Experts of a small language model.
Size: 10 layers, width 96, vocabulary 1024, 8.04M parameters.
Experts: 64 tanh GELU neurons an expert, 4 picks a token, a sigmoid router, a shared expert of 64 neurons.
Training: a variant of Muon for the experts, 7407 steps.
Below are experts of layer 2 (counted from 0) of a mixture-of-experts language model. Rows are named router (the router's row for the expert), up (a neuron's input weights, with its number) and show model dimensions 0-95. Each number is 200 + 30 x the weight over its row's rms, rounded and kept within 0 to 999.
Before each expert's rows: "comes after" lists some tokens at least twice as common just before its tokens as in all text. This comes from a sample of Wikipedia text that the model never trained on. Tokens count by the router's weight.

# expert 1
comes after: " ", "1", "2", "0", "9", "–"
router,218,175,172,242,157,201,187,228,187,219,254,212,160,187,210,200,197,179,155,200,194,207,235,101,262,251,192,238,242,203,207,194,218,173,178,248,250,194,212,199,149,226,195,181,168,206,174,177,209,181,221,224,160,160,219,282,184,234,179,206,178,243,195,249,201,147,235,183,193,177,204,213,175,175,167,197,207,231,169,221,191,155,208,211,204,182,196,224,250,176,214,209,233,249,198,184
up0,138,141,211,176,181,248,198,294,212,227,162,176,184,226,179,169,185,197,155,215,172,220,170,233,229,260,208,218,176,181,213,230,181,223,165,182,195,266,208,222,214,184,184,154,195,176,215,207,200,215,200,219,184,268,214,253,172,245,211,153,205,160,190,192,179,211,208,203,212,197,202,210,226,183,204,203,150,182,185,179,217,218,228,204,191,156,224,202,168,159,210,155,223,187,268,145
up1,169,189,190,232,148,158,192,223,166,178,220,199,207,173,211,222,209,194,173,202,167,164,203,234,234,215,210,211,194,162,239,209,285,200,221,203,275,191,254,186,198,170,220,189,183,195,140,245,218,189,175,190,166,172,249,217,185,220,192,155,178,199,189,181,204,246,192,213,216,218,208,237,190,245,180,225,193,238,226,201,206,166,145,168,221,270,193,207,170,164,184,180,203,206,103,215
up2,253,176,184,160,267,285,158,185,223,224,244,200,200,227,183,213,188,232,186,192,183,188,272,223,172,250,168,198,198,230,194,182,192,238,189,157,217,181,187,187,200,289,217,231,215,206,230,157,223,214,198,205,187,186,228,230,148,183,203,206,200,168,237,188,213,187,180,209,185,179,196,219,187,182,199,193,144,180,176,146,187,206,237,200,167,176,225,241,221,189,192,215,253,216,253,256
up3,189,250,188,183,131,178,162,190,246,220,210,194,223,187,171,140,247,200,189,240,154,229,233,203,187,197,170,247,209,206,185,186,212,186,241,213,193,242,252,202,145,230,197,190,179,188,229,264,290,204,184,190,235,216,206,169,169,192,208,168,210,207,240,237,171,170,231,169,173,157,240,186,248,208,196,209,203,202,205,262,178,191,199,199,200,177,172,153,148,220,184,208,210,200,171,239

# expert 4
comes after: " ", " |", "|", ";", " (", ","
router,233,193,213,263,169,251,156,274,168,198,227,171,180,196,186,202,239,177,201,197,191,180,174,148,185,325,200,230,192,213,201,205,222,172,188,258,196,170,179,202,185,197,170,215,200,186,183,173,224,201,239,181,180,190,211,257,225,191,188,226,186,184,186,241,191,145,198,210,206,212,201,230,146,195,142,152,189,239,196,206,203,141,185,219,200,190,193,220,213,231,200,228,242,204,155,183
up0,192,235,199,222,188,214,178,162,131,184,207,191,243,186,200,213,151,236,234,178,206,153,226,166,161,246,184,204,178,155,162,169,252,136,207,203,234,229,219,199,168,241,227,227,220,182,165,168,236,221,219,193,220,207,195,155,252,203,194,200,214,212,182,203,187,230,168,198,214,211,191,218,119,202,184,149,219,203,236,142,177,213,249,200,251,176,203,182,256,172,182,158,207,245,184,208
up1,245,225,120,180,176,218,152,208,183,188,208,235,190,196,215,201,140,212,203,206,202,165,224,207,217,193,210,146,229,246,233,187,207,218,247,161,232,229,220,188,265,192,228,214,235,144,205,225,200,203,100,230,189,192,147,188,233,165,241,206,164,198,203,190,183,184,219,212,236,182,192,188,200,196,182,170,178,213,182,202,200,136,212,220,180,227,229,238,206,207,206,243,158,243,196,141
up2,258,241,195,203,196,226,208,247,178,174,201,177,179,139,213,181,199,160,182,200,242,123,233,216,183,228,122,246,227,212,190,255,163,230,198,176,192,210,234,170,203,168,201,176,184,192,181,160,256,182,239,221,215,173,221,185,201,168,158,180,228,196,208,235,204,182,214,244,198,207,184,239,262,165,182,184,249,241,197,215,214,196,190,192,217,200,214,182,145,230,200,241,231,197,150,245
up3,189,228,246,184,224,165,213,238,180,212,178,167,190,186,222,202,189,134,195,205,213,225,176,160,219,94,203,151,178,263,270,198,168,215,198,230,209,240,221,212,160,224,213,215,170,201,176,194,176,202,217,187,226,229,196,149,219,228,204,176,163,204,193,232,227,156,235,198,153,191,208,193,243,228,130,221,225,195,227,226,199,196,193,154,233,172,202,190,157,199,211,241,143,223,215,202

# expert 62
comes after: "s", "ed", "ation", "ing", "es", "er"
router,235,200,174,167,166,233,193,233,174,221,201,203,180,181,216,176,204,202,205,169,157,199,226,115,190,221,182,161,199,187,157,198,255,209,245,202,221,178,224,242,176,284,174,189,147,248,209,187,216,170,147,123,218,165,173,228,219,182,244,221,177,211,241,196,207,186,235,197,211,216,208,177,194,195,219,185,210,223,195,220,194,205,153,246,147,211,199,180,252,213,206,252,192,237,173,153
up0,227,207,168,180,218,202,244,243,188,149,237,216,210,114,240,196,201,230,175,233,170,194,182,177,175,173,164,208,256,183,183,203,187,185,180,191,217,214,148,237,147,217,215,135,172,216,195,230,310,178,162,204,175,183,239,160,144,208,263,212,189,174,200,208,163,201,185,218,219,196,210,240,218,219,178,208,244,218,171,219,205,205,235,186,200,206,177,207,177,183,193,247,182,195,220,209
up1,223,210,273,209,177,173,226,184,181,199,199,170,192,133,225,173,239,178,177,243,178,185,199,183,170,167,222,207,171,223,210,195,228,208,199,276,207,216,206,192,168,169,229,161,189,216,208,173,231,197,210,113,225,230,168,228,282,203,186,152,183,183,211,241,167,193,227,221,204,169,212,145,174,235,221,213,218,177,239,225,222,190,176,176,212,200,175,194,227,239,219,222,208,247,126,187
up2,265,223,210,174,234,194,182,197,207,204,221,188,183,162,162,209,226,206,224,181,235,209,194,211,212,181,258,207,195,146,203,178,185,188,222,182,199,223,80,213,142,220,248,201,191,214,232,229,173,209,177,221,265,181,199,220,180,175,176,199,176,241,176,192,191,182,197,174,182,216,219,200,191,204,137,163,233,163,222,213,196,209,209,189,265,177,198,225,216,161,195,169,237,218,111,223
up3,179,217,190,138,235,244,187,184,259,235,252,199,187,199,222,153,211,167,151,229,139,168,203,208,193,218,229,213,252,188,234,221,127,180,186,164,182,167,150,212,237,209,205,189,195,224,193,283,173,202,191,168,228,260,190,191,224,191,204,203,189,179,212,222,245,183,191,234,227,165,172,200,208,203,231,195,240,141,202,188,202,227,199,222,157,158,216,266,206,184,219,193,175,213,187,216

# expert 21
comes after: " |", "0", " |\n", "3", "4", "5"
router,168,228,206,256,157,181,178,203,153,184,167,194,180,195,227,192,226,218,223,196,244,125,205,109,237,269,189,174,250,192,180,188,239,176,187,197,277,197,216,188,202,209,198,176,212,201,214,245,214,193,155,174,187,170,222,228,179,197,198,206,218,275,225,194,239,194,212,185,216,210,196,221,158,196,210,175,236,248,191,145,224,157,215,193,217,163,186,204,206,232,218,175,174,226,153,212
up0,199,201,245,259,176,248,156,198,173,184,178,146,200,157,195,233,181,191,204,213,187,212,202,166,219,226,253,203,211,221,228,181,198,213,238,154,207,222,206,164,196,186,207,213,202,177,226,190,187,197,340,226,161,181,208,194,173,188,221,149,188,236,185,200,190,222,234,222,234,220,187,179,166,205,143,183,205,213,203,196,206,152,170,194,218,170,174,279,226,202,195,153,187,197,163,225
up1,147,225,226,176,218,171,232,215,169,228,153,280,189,191,215,244,163,217,194,190,165,192,176,194,220,194,201,202,186,153,186,165,247,255,186,217,213,193,219,240,180,179,223,187,211,239,230,226,211,224,164,168,198,173,145,236,186,232,170,222,231,191,176,189,129,202,181,156,222,232,190,179,207,202,190,155,168,245,169,193,240,184,220,189,176,191,174,164,199,180,179,213,169,215,175,301
up2,187,225,232,154,219,121,229,201,228,211,133,222,246,211,185,199,172,199,219,173,221,187,184,213,188,237,226,139,209,190,221,152,256,167,208,237,239,232,197,183,229,192,201,193,191,156,213,250,225,183,215,143,200,228,155,131,217,204,276,194,191,149,184,235,222,216,197,213,184,208,228,206,220,202,191,174,159,181,221,235,167,150,149,207,222,174,177,211,236,213,212,185,197,221,208,165
up3,154,191,226,272,132,259,222,217,262,210,143,219,193,197,180,204,173,223,216,163,193,213,180,212,217,199,239,248,194,173,164,178,225,177,235,198,185,208,199,197,142,212,154,159,200,133,199,226,232,206,157,179,190,235,174,201,215,172,160,206,209,242,223,181,228,235,220,143,229,199,213,200,196,203,197,194,219,225,221,206,217,190,218,171,268,163,181,246,176,248,219,197,172,201,147,184

# expert 38
comes after: ",", "ed", " of", " in", "ing", " and"
router,205,168,204,244,136,190,162,229,174,229,205,169,179,205,237,247,222,173,167,157,231,183,150,167,241,201,180,175,222,235,150,178,203,192,199,245,231,169,240,185,150,200,233,204,164,190,218,252,207,198,147,169,256,217,160,228,214,208,176,287,176,211,230,209,192,225,212,184,217,274,231,172,183,200,165,179,192,217,172,219,176,216,215,217,185,186,198,176,186,147,205,229,218,222,168,217
up0,222,194,289,209,252,187,222,155,192,216,157,234,168,153,165,226,229,193,189,233,208,179,181,240,209,189,205,257,208,184,241,192,180,208,147,183,198,163,201,232,179,279,207,155,188,168,198,185,192,190,241,242,185,215,172,197,189,229,140,150,178,236,118,194,178,212,191,240,234,193,171,201,212,199,222,188,204,235,182,182,239,253,181,211,158,207,213,232,228,232,212,198,181,199,186,193
up1,207,335,181,266,153,194,159,226,204,214,177,145,253,207,206,234,208,220,193,182,192,167,188,203,202,171,216,194,193,200,214,225,193,176,202,174,228,159,177,182,212,200,206,185,177,159,160,175,194,172,188,245,238,207,214,220,206,207,173,143,154,156,171,191,191,179,239,229,225,258,191,152,204,221,133,173,222,230,189,207,186,193,207,175,202,201,203,233,182,227,209,240,219,236,195,185
up2,181,158,167,176,207,198,157,213,229,178,218,196,198,196,218,247,212,220,236,146,251,178,224,163,193,184,208,229,175,271,164,200,195,200,205,153,216,125,129,191,179,174,229,211,234,175,167,218,220,196,150,262,172,173,249,139,181,194,176,182,171,199,207,165,206,181,233,186,219,199,220,197,178,195,221,246,254,132,219,197,257,193,225,215,198,194,208,189,236,246,203,196,217,208,181,206
up3,176,230,178,175,222,225,211,193,151,132,267,176,192,206,186,240,198,226,144,198,155,177,219,206,192,142,243,202,172,218,166,207,199,232,158,139,179,219,172,220,115,151,231,181,218,215,211,166,198,207,202,174,237,187,224,213,193,189,250,201,214,161,226,213,192,212,215,194,193,249,201,199,233,150,222,191,167,212,210,180,220,220,261,164,173,240,194,172,197,178,213,178,197,161,264,209

# expert 44
comes after: " of", " in", ".", " to", " on", " for"
router,172,248,186,238,183,227,208,247,234,243,188,149,187,173,178,192,221,187,179,161,228,220,156,175,198,218,193,198,214,196,223,181,298,190,216,204,260,170,183,217,154,235,198,203,201,192,221,229,165,203,194,171,183,154,178,300,214,226,170,188,229,185,235,246,171,201,204,169,200,255,233,188,134,192,174,173,183,187,208,203,183,231,212,222,172,182,185,200,191,136,212,220,222,207,183,163
up0,247,196,211,144,211,194,208,197,188,221,161,201,168,191,200,169,192,191,208,233,204,186,230,201,246,193,151,192,173,192,193,194,282,235,199,195,184,175,258,229,247,288,202,185,188,229,186,247,199,207,183,110,201,170,177,254,229,200,194,167,211,167,191,272,207,179,167,242,259,181,175,216,212,183,189,209,178,242,183,201,174,215,184,182,195,211,174,218,150,193,170,230,156,186,208,219
up1,209,170,193,169,216,195,249,193,205,188,175,198,229,170,245,256,237,204,222,228,215,225,181,218,221,225,207,239,122,251,178,243,186,169,216,234,176,170,227,201,172,220,229,127,220,184,192,220,210,197,226,159,193,202,209,267,177,201,210,213,201,221,229,215,168,194,194,208,166,249,174,156,178,200,195,174,157,219,183,252,196,216,146,187,164,159,183,174,239,124,206,171,247,197,184,157
up2,133,170,165,216,190,185,182,203,225,168,275,149,210,182,203,227,276,214,188,203,215,204,163,197,231,233,250,229,175,228,189,217,174,204,209,191,193,236,237,171,195,176,170,176,173,186,238,205,165,190,183,229,221,213,268,265,150,195,128,202,283,195,179,175,229,169,227,214,161,189,203,259,153,207,203,192,208,171,208,202,198,211,203,251,179,220,212,227,193,213,199,208,189,215,186,196
up3,296,169,208,222,195,165,232,225,233,243,159,174,205,192,209,241,202,227,189,219,224,187,178,169,213,174,182,177,191,170,211,156,224,224,233,195,223,238,197,271,192,209,167,229,198,199,215,216,191,184,173,193,215,192,220,269,153,258,258,206,176,170,226,210,132,218,216,214,172,244,225,201,157,156,228,200,202,172,193,215,212,208,167,218,196,220,176,132,207,175,214,181,253,165,233,203

# expert 15
comes after: "\n", ")\n", " |\n", ".\n", ".\n\n", "==\n"
router,181,215,254,170,189,264,172,231,210,216,216,178,169,176,204,204,195,164,188,140,217,198,222,161,267,217,149,216,190,276,156,165,154,182,210,272,220,232,174,220,207,257,188,156,187,204,186,200,201,182,220,183,220,178,212,237,188,203,238,231,259,204,187,167,227,162,218,212,198,218,195,229,168,219,129,200,202,260,191,202,186,177,156,208,177,167,204,205,213,160,219,212,198,232,177,177
up0,220,175,204,259,216,164,169,235,198,187,192,230,222,182,219,217,157,204,254,210,216,245,214,122,202,244,155,165,244,180,207,194,194,210,174,193,224,185,149,222,198,217,206,207,164,190,262,167,194,205,214,159,164,180,150,223,158,182,200,191,245,207,172,255,142,226,190,201,188,225,210,155,203,210,193,200,238,238,196,177,201,157,184,222,144,260,202,213,173,269,189,245,192,196,180,195
up1,227,250,242,226,194,153,163,229,204,192,192,177,226,151,200,245,195,174,171,165,200,154,248,173,216,165,262,185,213,200,161,203,186,183,238,131,234,224,222,191,180,212,176,181,211,163,157,198,240,189,215,244,157,131,203,234,228,177,193,172,190,187,198,251,185,219,190,197,155,181,190,237,217,221,208,220,224,207,208,178,221,191,167,164,188,209,200,277,243,122,221,219,205,203,211,197
up2,185,238,163,227,231,217,200,184,200,174,222,161,181,187,170,263,187,228,188,218,248,177,158,231,192,265,259,200,216,201,216,172,275,175,202,238,183,197,172,195,199,177,174,180,236,202,170,201,254,225,224,185,188,161,233,192,179,175,158,187,185,186,190,182,163,224,132,222,181,149,214,194,208,234,156,203,220,190,224,180,229,182,315,210,183,196,202,201,208,189,223,174,229,194,163,194
up3,252,224,236,188,203,229,174,231,136,171,193,161,194,206,211,208,227,193,224,179,201,214,197,192,197,272,215,237,137,171,231,245,216,178,143,227,216,194,183,191,258,133,180,201,101,224,157,157,152,205,254,187,214,197,248,177,174,182,168,176,231,187,209,177,189,189,227,210,181,200,187,255,225,188,218,195,205,231,211,197,230,239,223,173,223,211,216,209,204,236,187,219,219,173,207,176

# expert 32
comes after: " |", "|", ";", ",", ":", " in"
router,231,209,230,272,188,242,248,280,152,183,225,198,190,219,173,184,222,186,178,184,182,194,159,164,226,252,173,188,235,257,162,217,242,181,173,229,190,139,193,222,192,199,180,189,219,186,164,206,213,217,216,128,190,206,206,272,216,214,205,175,194,189,184,259,205,174,180,194,198,206,200,223,136,184,183,119,187,222,200,207,181,161,184,220,204,199,190,232,218,249,202,207,233,190,173,202
up0,216,173,224,225,196,196,164,249,201,148,186,223,201,217,237,133,201,193,185,168,220,208,176,215,215,199,197,238,135,255,185,184,194,180,203,205,203,235,254,169,191,169,181,226,192,170,283,271,197,191,227,164,201,221,167,188,153,220,216,189,242,207,175,226,228,198,171,219,167,193,219,228,245,197,193,192,251,169,191,219,257,184,225,171,201,177,205,184,217,219,240,153,261,194,245,154
up1,242,217,192,137,177,200,205,188,150,189,209,236,159,271,180,198,168,229,159,229,202,191,215,158,200,251,183,161,230,219,182,200,277,233,223,174,187,178,201,242,179,252,251,237,193,180,219,199,197,223,241,143,221,200,258,247,169,195,201,179,199,240,165,235,197,198,235,191,195,193,176,183,198,210,203,158,227,206,190,192,204,233,241,152,188,120,190,196,189,153,189,174,196,199,219,216
up2,249,210,197,165,186,230,153,246,233,186,239,219,167,235,212,243,183,210,186,188,179,203,149,227,190,281,183,226,215,200,251,193,267,214,240,215,167,191,179,213,188,222,174,211,176,166,202,207,191,226,178,177,201,195,189,238,222,198,144,169,195,159,199,206,168,189,242,213,171,126,212,189,201,202,206,176,99,154,236,225,190,186,218,194,182,197,213,233,244,224,154,203,210,233,208,226
up3,146,216,175,236,214,197,199,193,133,180,178,185,210,270,202,237,176,203,210,141,170,174,234,209,239,194,196,177,201,144,173,214,200,194,209,252,215,216,196,192,190,191,179,216,146,241,214,202,173,219,192,239,219,165,257,197,185,236,140,224,233,216,180,222,227,179,178,195,208,171,223,242,154,192,253,208,235,148,226,181,243,231,229,213,205,188,190,212,181,217,182,210,133,193,157,270

# expert 33
comes after: " ", "1", "-", ",", "9", " in"
router,231,207,209,206,135,243,239,277,191,201,208,181,186,200,182,167,232,170,151,169,183,151,175,169,242,260,218,211,241,275,180,181,268,171,157,206,234,175,217,219,163,223,166,173,202,196,160,207,252,209,192,191,171,199,229,247,212,237,198,204,217,202,195,238,229,183,204,188,199,213,229,201,162,158,181,124,181,210,176,194,187,202,193,206,231,196,191,219,258,172,199,194,236,232,190,196
up0,194,213,169,211,173,192,246,226,182,186,168,167,180,165,202,166,206,203,221,238,211,170,202,148,164,232,154,211,210,188,216,248,244,178,148,218,192,202,179,192,178,229,185,231,159,244,167,180,194,217,143,195,215,165,167,211,200,238,147,228,148,292,163,187,234,187,221,161,215,198,201,160,209,222,185,212,243,270,173,157,191,158,247,217,168,245,223,214,215,181,203,202,201,216,206,166
up1,242,221,214,188,240,197,197,206,154,207,203,203,217,180,224,191,212,198,180,167,154,124,178,160,208,211,209,161,191,227,216,218,187,183,197,274,179,228,211,221,150,166,214,180,149,188,212,171,177,195,196,228,214,141,145,160,218,263,225,167,253,198,190,173,204,190,219,204,209,192,243,184,219,231,222,229,200,242,184,207,241,143,255,237,133,215,181,250,211,190,210,223,256,204,218,183
up2,189,214,201,254,207,242,156,229,175,198,184,155,236,226,220,187,223,147,213,181,167,191,212,166,261,272,189,227,167,167,202,214,212,175,207,230,173,214,197,237,242,178,206,256,173,199,211,217,181,223,223,201,210,236,208,255,249,202,199,173,187,183,179,206,228,211,199,180,180,153,290,207,177,159,235,169,161,200,196,196,191,181,169,247,187,201,191,241,188,274,178,190,230,253,224,194
up3,231,203,220,215,170,218,214,189,201,222,275,148,165,179,189,193,238,144,158,225,146,191,200,185,246,239,179,222,235,191,248,182,241,208,182,207,270,187,157,177,221,191,198,242,157,194,201,202,162,212,177,204,209,224,253,270,203,159,177,207,203,205,161,185,208,208,217,218,212,188,221,168,185,190,201,212,219,240,169,187,192,162,186,243,225,200,166,226,268,146,197,177,224,218,233,141

# expert 22
comes after: " ", "1", "2", "0", "9", "8"
router,218,182,180,239,140,201,216,232,194,217,198,211,174,195,209,190,201,194,174,196,206,201,235,103,246,240,192,207,247,218,197,199,224,186,179,216,254,205,234,196,116,251,190,186,178,198,157,219,207,185,219,207,162,166,209,288,174,252,192,193,185,280,193,231,200,141,235,185,192,198,201,214,171,191,186,194,212,236,181,218,194,141,225,211,213,188,196,221,251,177,213,213,228,221,176,179
up0,216,134,130,227,230,195,208,249,225,210,149,181,197,159,183,149,209,193,171,174,276,242,211,203,205,240,182,191,196,221,225,252,214,263,194,152,205,207,189,201,186,196,228,218,204,169,190,213,173,184,193,169,150,157,161,229,200,245,183,197,182,213,218,189,241,175,199,218,216,198,218,126,147,187,248,193,153,170,229,258,203,171,186,214,212,207,182,198,227,200,201,221,176,229,232,163
up1,210,236,179,210,209,197,204,181,176,173,182,181,242,202,171,213,207,197,198,189,205,71,200,155,153,293,210,209,207,181,195,202,280,135,176,170,219,157,173,193,180,186,221,217,216,189,193,190,273,220,186,205,217,187,212,185,167,197,183,194,212,212,173,207,205,213,221,191,215,201,215,188,201,202,173,186,202,223,230,133,235,224,206,221,212,171,169,208,160,207,185,176,161,254,172,253
up2,238,144,205,202,214,239,234,205,159,206,195,207,211,211,232,227,157,209,185,197,246,237,197,208,185,207,242,142,220,165,175,215,202,240,217,179,254,271,156,180,179,203,213,175,217,170,188,182,205,190,195,231,211,147,203,176,176,167,207,202,184,221,186,231,197,167,164,175,205,207,191,260,198,131,200,175,209,236,178,225,256,232,224,241,116,198,215,201,182,152,214,206,206,214,268,160
up3,157,266,209,232,272,215,176,158,206,125,188,213,236,235,176,208,174,214,257,189,236,195,243,236,199,179,215,116,228,222,180,213,162,207,211,211,195,236,233,194,225,224,235,176,153,190,193,206,207,219,157,194,212,255,170,220,248,215,175,176,220,218,179,213,184,152,206,185,189,230,175,224,192,211,220,178,230,218,219,216,187,236,171,215,218,206,208,207,147,155,195,183,127,214,190,230

# expert 47
comes after: " |\n", "s", "a", "|---|---|---|---", "%", ")"
router,237,205,223,193,159,246,235,201,148,227,215,184,181,194,184,187,185,194,156,182,212,201,227,187,270,281,203,234,215,197,193,137,214,196,179,208,228,185,184,200,153,224,133,211,205,201,201,239,234,216,168,167,162,212,256,260,211,166,192,235,210,222,174,165,285,181,193,216,184,240,214,194,147,176,166,189,197,178,197,178,150,214,211,192,195,243,200,251,202,171,222,214,236,198,222,203
up0,259,116,197,148,181,223,202,221,195,210,287,191,190,173,213,209,184,179,177,195,212,191,222,231,199,272,210,187,228,188,180,179,205,194,172,175,222,207,167,216,216,211,153,197,211,196,235,223,178,208,207,249,149,127,250,214,228,203,216,269,240,172,191,211,192,194,247,230,201,163,186,203,252,158,180,228,216,231,205,191,188,206,221,147,198,203,201,208,143,153,223,206,183,220,228,216
up1,259,199,145,209,226,216,223,192,240,227,179,158,175,248,197,196,232,192,205,160,233,197,154,182,219,205,181,223,171,211,178,255,228,240,247,221,155,170,183,201,178,182,250,245,217,247,163,218,216,208,165,152,217,183,173,206,156,214,178,241,208,197,225,187,177,218,184,211,189,254,218,184,173,231,97,186,182,183,188,179,175,206,169,229,211,227,194,191,201,189,164,168,246,201,149,237
up2,184,219,236,179,215,196,205,261,197,188,244,176,223,204,191,192,179,162,245,168,162,228,210,193,136,175,191,215,202,178,178,206,182,224,191,197,183,219,309,170,171,189,180,238,194,201,212,212,197,198,212,163,143,213,210,207,147,216,177,264,128,206,174,235,209,238,241,218,164,208,194,166,166,180,230,207,212,210,215,214,167,144,195,186,196,194,207,193,238,160,168,238,158,255,175,165
up3,199,228,164,158,190,214,185,185,231,223,177,212,212,200,214,198,189,194,214,186,194,201,243,257,210,190,180,188,200,164,219,220,229,189,225,237,155,172,201,220,129,239,221,220,197,165,248,225,224,219,225,200,162,186,152,227,214,193,185,236,175,215,215,221,216,174,183,175,162,259,213,223,244,192,192,245,208,156,177,230,190,174,201,151,146,161,204,259,199,246,190,153,305,171,174,173

# expert 35
comes after: ".\n\n", "\n\n", " |\n\n", ")", "0", "4"
router,184,285,163,205,164,240,192,240,192,194,200,171,188,218,167,171,201,174,193,133,214,186,211,159,237,266,169,190,233,251,146,206,236,183,160,210,201,210,226,227,181,242,206,164,158,170,227,231,192,210,249,215,157,174,204,214,208,226,170,225,238,269,244,173,223,185,168,184,181,229,189,244,201,189,204,147,217,170,159,205,198,157,195,232,187,186,203,190,206,196,221,233,238,228,171,192
up0,203,195,203,222,184,184,104,193,190,200,211,194,189,160,220,219,291,130,226,199,207,205,205,217,216,207,252,206,206,167,185,206,153,204,268,192,217,242,132,204,219,233,164,201,149,242,184,176,191,175,211,215,181,205,207,192,233,235,206,210,187,244,168,238,163,210,152,179,200,205,202,124,232,224,197,236,207,230,235,209,193,169,191,197,168,207,197,197,151,220,193,219,226,208,245,167
up1,219,218,218,209,224,202,114,204,198,177,167,84,189,235,190,207,245,200,213,205,190,192,216,167,156,271,225,162,166,236,212,217,191,194,214,257,147,174,187,182,227,141,181,221,186,155,166,226,190,205,214,185,180,206,237,189,207,201,179,174,256,148,236,212,201,166,210,196,207,195,185,198,217,212,170,176,190,230,235,206,226,174,228,174,181,187,209,229,245,192,207,186,221,227,256,233
up2,206,249,199,196,201,276,162,242,183,197,228,195,225,215,184,201,208,155,155,184,186,205,216,200,209,169,226,181,199,205,178,193,209,201,164,219,173,210,188,202,192,193,215,187,122,197,275,197,166,197,186,190,134,213,236,197,218,218,141,227,153,204,167,189,193,200,195,195,184,253,159,206,267,220,149,172,220,188,209,222,229,232,191,286,150,230,163,149,197,202,239,225,205,178,173,219
up3,172,220,184,248,220,194,253,206,199,187,200,186,217,184,178,225,196,208,197,183,258,177,229,156,318,157,224,185,190,201,164,212,213,211,187,227,205,186,277,186,228,214,238,174,227,178,205,222,190,184,147,202,206,163,227,178,168,227,245,192,181,226,196,215,236,201,202,184,193,212,186,196,225,176,230,135,222,276,213,239,184,202,241,192,161,174,189,196,237,188,206,138,176,204,181,245

# expert 52
comes after: "1", "2", "0", "9", "–", "=="
router,232,211,209,205,138,244,249,272,195,197,215,183,194,198,182,163,232,164,153,175,190,155,174,167,243,264,214,208,247,276,177,187,264,171,161,210,232,173,216,219,165,225,166,174,202,197,163,204,253,212,190,188,171,201,223,249,205,233,201,203,217,204,197,242,230,184,205,180,197,215,229,204,167,159,177,124,184,205,174,195,182,202,191,209,234,192,191,222,255,171,195,188,233,231,184,203
up0,189,190,181,196,167,127,195,231,197,232,204,185,192,179,228,215,284,203,180,200,216,167,207,180,237,235,217,170,216,209,170,200,167,203,167,201,266,238,137,217,177,250,191,213,168,269,225,207,183,166,184,152,181,193,236,233,216,194,254,162,205,152,176,220,201,201,176,125,172,200,181,224,246,191,193,166,217,239,170,191,198,172,176,176,199,211,211,201,195,226,206,161,217,256,219,249
up1,170,238,171,207,185,188,224,199,187,191,205,227,203,193,278,197,209,194,225,162,245,168,241,189,211,226,188,176,216,185,178,195,218,204,157,247,210,248,193,175,152,214,192,219,153,193,209,150,190,175,232,154,191,165,206,163,236,217,197,141,171,155,240,171,199,224,251,202,210,188,260,193,182,165,189,196,236,243,192,174,178,177,172,203,156,206,209,209,250,213,216,245,234,298,182,223
up2,163,193,201,180,229,187,187,215,210,200,234,152,195,193,201,199,277,205,177,204,231,180,211,115,195,222,173,198,233,214,190,168,177,208,236,261,160,185,137,245,185,239,201,188,162,226,185,187,276,220,214,145,211,212,190,167,155,189,168,203,221,206,233,167,204,192,228,180,187,263,166,197,204,204,152,191,188,263,189,190,213,231,245,235,198,219,140,214,175,154,219,196,204,213,174,178
up3,166,155,224,178,230,226,185,177,208,224,206,195,187,191,210,210,286,164,193,193,206,159,193,224,230,229,160,202,173,235,198,153,199,187,197,197,204,209,254,227,155,250,129,181,161,171,249,254,202,233,198,185,229,223,208,250,260,176,184,226,217,229,212,162,226,183,262,180,201,236,192,209,152,197,177,240,195,208,225,222,213,175,131,200,230,187,168,190,197,251,225,187,171,186,226,199

# expert 14
comes after: " P", " C", " B", " M", " T", " S"
router,211,158,201,194,163,231,185,196,243,271,217,175,195,143,199,202,230,162,220,149,225,178,170,173,209,229,222,188,205,263,181,189,259,172,189,196,225,226,195,214,201,242,161,167,171,204,130,180,185,205,223,196,216,225,224,195,238,258,170,211,252,222,184,155,244,133,169,205,219,217,208,194,180,194,191,181,190,166,183,202,164,222,238,221,197,181,200,135,186,215,217,169,268,233,217,216
up0,176,182,172,198,193,233,151,233,174,222,194,214,217,195,236,203,224,217,263,161,226,156,197,158,197,214,222,156,182,205,236,167,193,194,151,229,187,219,176,215,242,264,132,238,204,197,185,176,229,195,260,191,244,188,261,210,201,244,185,218,188,214,153,214,196,161,160,184,201,184,214,280,202,222,236,206,158,214,223,213,192,185,213,157,196,219,163,192,162,254,200,156,195,213,204,151
up1,152,147,179,261,190,166,229,202,200,267,197,230,201,204,201,188,212,205,167,209,211,199,213,213,152,207,165,183,193,259,202,199,232,206,189,219,221,210,196,215,223,227,203,203,174,114,183,176,171,222,235,238,166,195,196,196,213,181,168,182,127,189,175,237,219,153,233,229,236,186,231,212,180,229,181,216,191,251,170,205,189,188,139,194,175,152,193,174,214,246,204,243,284,165,216,177
up2,158,268,238,222,210,212,260,190,248,213,222,285,216,171,205,206,201,228,221,216,208,218,137,167,203,159,206,167,193,211,159,227,215,164,176,211,188,226,208,230,170,159,152,169,159,169,185,184,185,202,214,215,204,198,213,247,206,193,212,245,279,199,227,148,197,213,199,149,170,204,191,196,188,185,211,220,100,193,205,234,211,207,175,221,168,212,206,164,209,182,167,200,191,206,211,174
up3,208,223,172,161,157,180,171,182,170,222,187,206,220,170,192,223,225,198,223,156,170,211,181,183,305,227,166,215,204,219,183,242,192,216,230,169,151,210,266,201,243,237,209,190,198,182,206,142,176,183,206,210,183,221,218,183,225,184,131,193,151,157,193,211,202,221,222,212,179,228,206,188,248,207,230,158,201,215,156,268,210,191,227,259,169,218,195,204,194,254,205,209,238,208,200,142